config = dict(
    n_layer=12,
    d_model=128,
    d_shared_expert=0,
    router_score='sigmoid',
    balance_loss=0.0101,
    init_std_router=0.00891,
    lr_router=0.00098,
    norm_eps=1e-05,
    batch_tokens=[32768, 65536, 98304],
    steps=4945,
    dataset='wikipedia_en',
)
Below are experts of layer 8 (counted from 0) of a mixture-of-experts language model. Rows are named router (the router's row for the expert), up (a neuron's input weights, with its number) and show model dimensions 0-127. Each number is 200 + 40 x the weight over its row's rms, rounded and kept within 0 to 999.
Before each expert's rows: a language model's description of what the expert responds to. This comes from a sample of Wikipedia text that the model never trained on.

# expert 53
Description: Verbs in prose. Verbs and clause-linking words in narrative prose, such as used, due, announced, respond, convinced, However, After.
router,214,172,113,212,219,180,228,140,157,224,190,176,232,141,252,266,252,227,186,183,270,211,277,198,189,242,232,202,178,198,206,212,194,236,211,188,199,236,145,304,143,236,201,221,170,173,252,198,169,138,163,199,214,231,205,195,141,163,218,165,188,145,156,235,203,159,138,166,218,217,226,206,81,125,165,225,193,222,177,215,218,196,179,208,154,206,201,170,221,169,118,184,171,302,284,268,218,217,170,130,254,210,236,240,165,241,188,240,195,163,112,142,190,194,201,176,188,235,173,199,135,208,255,231,140,219,175,182
up1,256,207,149,201,122,193,243,163,196,175,251,215,230,197,175,197,176,250,249,220,242,239,207,199,274,246,254,195,186,139,233,236,202,220,265,185,227,197,183,89,226,203,216,235,201,147,246,188,220,176,79,276,182,252,231,267,253,153,135,211,209,183,192,191,109,213,230,239,225,200,196,189,219,93,195,203,232,174,203,197,167,211,172,261,158,183,182,238,154,218,211,192,243,267,148,207,162,211,214,146,190,182,150,231,208,140,188,190,216,232,87,221,151,162,167,188,165,245,218,241,226,232,201,198,223,156,168,136
up2,239,196,160,197,168,166,206,216,196,262,244,181,166,170,259,226,223,158,171,179,206,153,268,154,171,159,171,189,195,240,217,166,230,190,101,197,197,226,154,163,198,225,234,180,203,227,291,135,191,133,75,244,116,249,198,216,189,179,229,224,223,184,213,226,218,189,219,240,129,238,289,216,209,224,270,172,174,231,232,192,253,131,187,132,186,206,245,194,158,165,179,269,259,273,129,158,219,181,248,208,149,211,219,223,264,216,206,236,199,199,220,226,160,202,138,237,207,251,223,253,182,156,253,172,180,200,175,132
up3,176,153,215,222,200,122,240,208,237,180,219,203,165,217,216,205,199,182,248,188,232,139,182,269,220,156,211,199,163,142,189,173,197,211,151,104,195,203,191,261,225,267,208,177,132,256,215,161,228,178,139,231,190,131,208,232,324,196,232,164,169,182,180,191,213,233,189,218,207,315,205,189,156,256,221,223,163,209,196,227,107,148,90,195,183,203,256,214,164,228,153,210,194,260,193,162,210,165,241,134,194,245,222,186,267,188,215,227,235,159,189,220,164,250,215,189,189,115,229,229,251,179,244,235,130,164,155,220
up4,236,97,263,183,178,226,241,193,175,115,148,152,180,225,261,232,181,215,237,222,288,214,200,282,128,168,223,123,216,271,195,245,251,208,122,213,177,184,214,206,155,232,184,226,171,244,218,158,166,218,253,233,190,216,223,197,132,171,159,206,195,128,125,262,252,194,206,135,162,206,225,228,216,147,191,264,213,244,200,176,213,197,297,221,228,214,184,254,172,172,252,174,186,254,172,225,146,163,229,213,268,193,242,193,222,251,233,232,203,177,181,215,197,134,176,224,255,186,206,235,129,221,218,220,197,151,217,148
up5,264,143,126,180,163,138,213,194,212,208,155,250,190,109,166,245,267,216,212,215,197,250,238,191,222,216,161,175,222,207,189,227,259,238,177,247,151,229,140,173,229,215,254,183,201,230,215,151,182,139,226,242,161,257,223,175,196,218,237,160,148,216,234,272,145,257,228,173,189,189,214,223,190,226,210,272,179,285,193,172,191,189,194,150,244,205,204,262,162,102,158,206,157,237,211,131,236,247,187,161,167,279,197,247,165,191,217,212,194,287,205,203,231,177,108,101,224,241,174,202,224,160,249,188,217,251,207,166
up6,214,103,168,260,247,201,176,188,189,131,218,201,218,148,221,219,233,244,227,235,197,195,212,220,171,222,220,127,199,300,233,207,164,190,258,204,196,187,173,210,127,121,165,241,185,126,150,193,224,215,102,225,193,212,174,217,222,245,173,198,118,107,234,183,212,118,197,179,270,191,179,242,164,224,142,186,224,169,206,197,229,225,166,184,128,181,237,152,234,293,217,206,211,183,182,203,210,227,211,254,216,214,215,224,211,123,228,231,159,267,150,167,188,130,209,182,144,195,275,251,193,175,216,189,165,172,205,116
up7,212,268,139,267,237,225,227,129,169,173,222,213,191,145,187,200,179,216,223,224,222,166,208,241,180,239,189,238,221,129,199,204,236,215,169,233,189,199,174,213,235,243,193,214,235,275,174,191,121,144,161,237,195,109,135,214,265,211,200,262,247,181,216,220,184,182,205,144,149,242,209,154,191,237,205,148,159,263,124,195,236,188,245,145,249,170,111,233,235,146,164,161,228,251,268,179,111,223,258,167,196,136,250,207,158,203,251,177,175,297,194,195,191,230,204,193,183,218,174,155,209,267,164,229,216,239,237,263

# expert 7
Description: Word-initial Latinate pieces. Pieces starting or continuing Latin, Greek and Romance words and names, like di, pi in Atropisomers, bio, poly, German che, mostly in taxonomy and foreign titles.
router,225,223,181,241,126,185,236,211,125,233,179,229,261,131,192,175,204,177,155,206,198,214,177,155,265,221,207,193,188,271,203,204,257,200,205,201,202,223,152,226,152,221,190,234,180,127,270,198,201,167,206,203,228,162,219,143,196,178,240,229,192,250,210,191,238,279,122,195,204,299,168,176,166,190,130,159,193,108,182,307,222,135,219,148,230,216,155,196,254,190,142,222,245,195,192,222,261,223,154,197,303,135,220,177,155,188,267,207,230,224,152,236,231,172,210,208,189,159,201,188,205,205,245,224,175,285,223,125
up0,293,214,139,191,219,125,206,169,269,141,247,165,179,181,188,240,209,206,199,282,177,177,206,289,220,122,260,213,133,280,201,190,224,242,195,179,220,224,229,265,197,227,200,193,204,169,228,190,217,187,162,181,257,261,185,230,212,191,234,174,166,160,179,203,173,266,149,239,197,298,246,172,153,234,239,203,234,231,165,174,220,99,208,168,194,192,180,189,294,228,210,209,207,216,163,135,189,188,223,191,126,210,207,166,275,175,261,228,205,154,233,173,153,147,105,198,195,208,251,198,253,148,195,154,210,194,177,230
up1,251,193,259,120,243,185,183,272,175,176,193,158,182,193,165,201,214,222,231,183,191,261,195,199,216,133,175,212,142,219,275,152,214,228,171,170,193,249,135,143,160,222,194,186,235,120,204,219,190,166,176,246,238,153,209,157,161,165,217,251,166,134,163,229,244,160,198,269,147,255,234,222,189,122,240,220,166,225,150,230,201,243,218,194,232,185,158,134,277,216,183,252,215,237,262,222,161,246,243,267,166,227,152,167,162,241,246,284,197,246,167,172,192,139,238,163,176,197,245,180,240,155,151,218,160,203,163,116
up2,217,208,185,200,188,231,238,235,214,261,162,219,217,171,222,239,227,167,143,196,167,190,190,157,135,95,181,288,134,150,236,182,268,230,157,189,210,192,198,173,150,197,240,252,208,209,232,167,150,161,197,132,169,188,182,206,160,159,197,159,237,226,252,227,200,219,147,169,230,223,130,202,213,183,104,222,187,210,209,350,145,196,301,167,171,240,269,192,269,191,235,187,182,210,203,181,157,234,202,172,229,274,126,171,162,201,223,174,219,206,195,210,237,197,193,151,208,102,228,196,240,146,202,180,216,223,155,212
up3,206,193,208,265,218,249,161,200,204,149,222,214,225,211,186,225,194,213,199,262,258,172,188,235,218,257,209,216,156,213,281,208,299,239,150,201,245,255,220,253,211,259,203,211,234,191,229,213,102,161,108,215,234,188,193,213,226,232,187,259,220,213,180,269,218,238,137,217,166,236,197,182,174,185,178,166,207,105,231,264,122,240,192,230,210,237,152,157,232,197,139,181,259,267,200,172,231,268,152,260,234,168,254,233,199,203,174,257,250,175,196,198,180,174,224,254,145,190,132,211,114,178,216,242,193,138,166,250
up4,210,204,131,218,187,193,251,214,129,256,192,193,127,248,224,196,164,179,186,194,188,210,235,206,246,266,176,151,205,197,183,98,175,145,236,215,231,187,213,178,202,204,267,197,178,177,262,158,161,220,259,221,161,222,254,192,138,231,177,258,250,191,219,237,232,219,178,193,118,270,175,206,209,156,230,139,172,174,234,225,171,133,175,192,222,190,223,276,235,131,186,258,180,330,183,257,178,264,253,95,210,230,148,201,195,215,189,171,236,219,192,246,219,144,260,179,160,143,198,265,248,206,204,222,190,195,208,197
up5,168,99,101,184,202,171,229,202,225,188,172,227,229,174,195,159,192,184,182,225,250,184,238,270,226,263,178,137,248,168,194,133,256,259,233,151,194,168,243,243,204,161,161,97,199,189,263,132,189,134,153,218,204,240,235,215,152,206,155,183,244,216,190,196,259,167,181,134,267,223,245,192,187,202,175,172,191,206,232,256,159,197,165,207,218,205,164,217,210,214,149,268,221,186,182,236,185,222,230,247,138,197,163,154,180,227,235,156,171,198,226,252,267,219,199,206,244,166,277,254,217,217,190,279,112,226,226,128
up6,130,201,265,179,141,231,293,250,275,264,220,180,193,231,151,277,224,155,202,210,221,205,301,180,266,180,143,211,147,227,223,225,200,182,169,220,212,285,94,143,198,246,243,243,230,148,186,182,180,191,202,235,236,185,166,216,202,186,196,196,179,183,201,233,212,229,213,200,247,225,231,294,123,168,235,282,180,184,203,218,208,186,194,157,239,228,168,161,214,172,171,190,180,247,213,267,225,195,205,281,172,210,215,236,168,209,229,87,199,217,206,204,113,145,243,206,203,146,213,223,235,233,164,226,202,204,181,243

# expert 50
Description: Past participles and verbs. Past-tense and participle verbs after was, he or were, such as made, became, released, named, signed, and -ed endings.
router,244,168,148,188,203,175,242,160,173,258,203,157,165,161,261,240,226,220,160,233,249,239,181,152,231,243,257,216,220,184,247,153,216,200,183,223,209,233,170,247,147,193,245,238,178,154,200,237,213,161,149,241,170,213,194,224,199,183,223,181,201,194,191,271,187,241,192,150,209,202,251,174,119,113,224,206,198,167,170,220,256,158,167,143,144,228,197,174,253,123,139,246,188,236,278,217,278,205,220,152,243,271,228,228,209,211,203,223,231,202,145,184,208,127,186,111,183,183,224,253,121,195,240,216,112,261,154,116
up1,172,241,266,200,225,232,235,210,178,224,225,260,213,226,158,202,203,285,185,199,238,201,223,221,192,242,198,161,183,184,242,181,165,172,258,209,137,204,196,196,188,209,250,197,211,230,260,165,170,228,241,180,240,165,164,227,172,246,205,239,111,207,181,226,281,246,191,158,125,201,166,179,54,144,282,219,195,217,145,191,167,248,167,218,214,171,165,315,209,218,180,171,188,163,245,222,162,211,249,252,156,256,154,153,157,209,225,157,164,175,154,199,187,173,254,198,196,278,188,149,131,156,209,209,174,281,229,184
up2,220,225,142,203,168,157,197,140,208,180,191,207,259,144,269,212,173,153,225,196,195,239,146,315,210,185,247,171,226,182,183,231,163,172,171,211,188,219,171,165,171,258,247,200,184,182,168,197,206,170,251,182,173,208,205,148,271,160,196,196,169,204,196,215,136,163,221,233,251,219,227,260,193,220,75,201,198,263,239,159,228,251,249,182,166,239,188,154,172,324,228,225,177,181,202,209,230,183,155,184,254,157,183,239,242,131,155,282,162,219,185,229,260,185,160,125,184,204,301,215,188,201,158,263,246,192,222,177
up3,194,104,157,175,194,214,240,147,174,172,226,262,163,143,236,208,201,247,176,269,284,199,185,177,149,126,236,218,208,290,218,125,147,184,248,194,192,232,202,247,146,244,224,236,161,165,154,189,233,186,200,207,211,209,169,233,177,184,210,239,185,229,146,212,229,204,221,224,265,202,198,230,159,192,229,211,256,195,263,218,205,173,220,159,162,233,238,236,243,232,130,252,194,179,227,183,213,150,236,272,241,200,185,130,196,140,199,147,225,197,145,196,153,174,317,155,247,189,193,268,253,87,215,214,232,228,207,208
up4,197,202,272,157,253,260,236,219,162,272,210,174,147,184,245,218,262,244,140,202,181,184,196,134,217,172,228,175,233,196,240,142,169,250,193,210,171,218,134,220,211,191,263,210,201,113,185,219,179,196,167,200,240,146,225,181,222,111,171,140,224,216,188,235,220,202,272,246,248,213,205,161,177,224,108,210,113,142,193,195,180,196,234,150,187,206,230,162,227,233,151,222,215,257,219,186,179,168,128,246,174,266,200,244,172,194,211,169,153,206,184,196,300,128,261,174,148,189,259,216,117,175,261,230,176,236,163,217
up5,201,216,156,171,209,252,244,235,189,239,229,159,108,161,157,212,185,233,212,215,198,197,185,103,162,258,257,243,184,185,209,205,226,274,243,143,180,257,155,262,147,162,223,169,148,132,193,247,188,146,162,156,142,206,146,207,189,187,194,160,220,178,207,229,208,198,219,202,171,196,223,132,136,161,240,208,145,189,178,219,221,159,68,179,177,177,250,278,220,173,149,177,208,208,231,268,172,180,241,224,211,288,190,242,244,219,193,164,191,206,130,160,155,145,244,221,178,206,233,191,164,227,291,168,191,225,143,188
up6,111,153,259,270,183,225,207,257,190,193,184,248,262,274,204,208,201,244,151,184,240,231,181,220,184,155,185,152,186,180,193,133,237,182,142,181,151,175,238,207,184,206,209,227,204,198,196,208,112,218,196,134,253,179,127,217,160,202,264,206,107,180,157,189,202,239,187,143,255,221,191,246,119,241,244,116,193,203,159,230,159,199,209,186,222,218,178,273,180,135,246,219,197,277,288,243,192,175,231,191,160,209,166,184,134,239,136,144,217,164,203,211,181,228,168,265,216,159,145,137,197,152,162,174,175,230,215,202
up7,215,158,266,168,162,268,224,186,264,199,161,222,223,169,234,232,232,143,187,202,180,263,185,223,259,251,186,142,182,247,228,192,188,174,233,203,131,120,207,203,210,253,197,239,230,235,205,216,203,115,183,212,134,241,221,179,195,196,199,205,155,253,294,243,104,234,109,236,213,242,190,232,236,162,229,177,216,263,242,170,260,177,215,221,190,262,239,147,187,173,196,249,202,218,285,215,155,302,162,174,198,212,209,159,189,229,208,221,206,219,204,167,206,268,204,194,185,199,299,224,259,218,203,265,163,190,273,182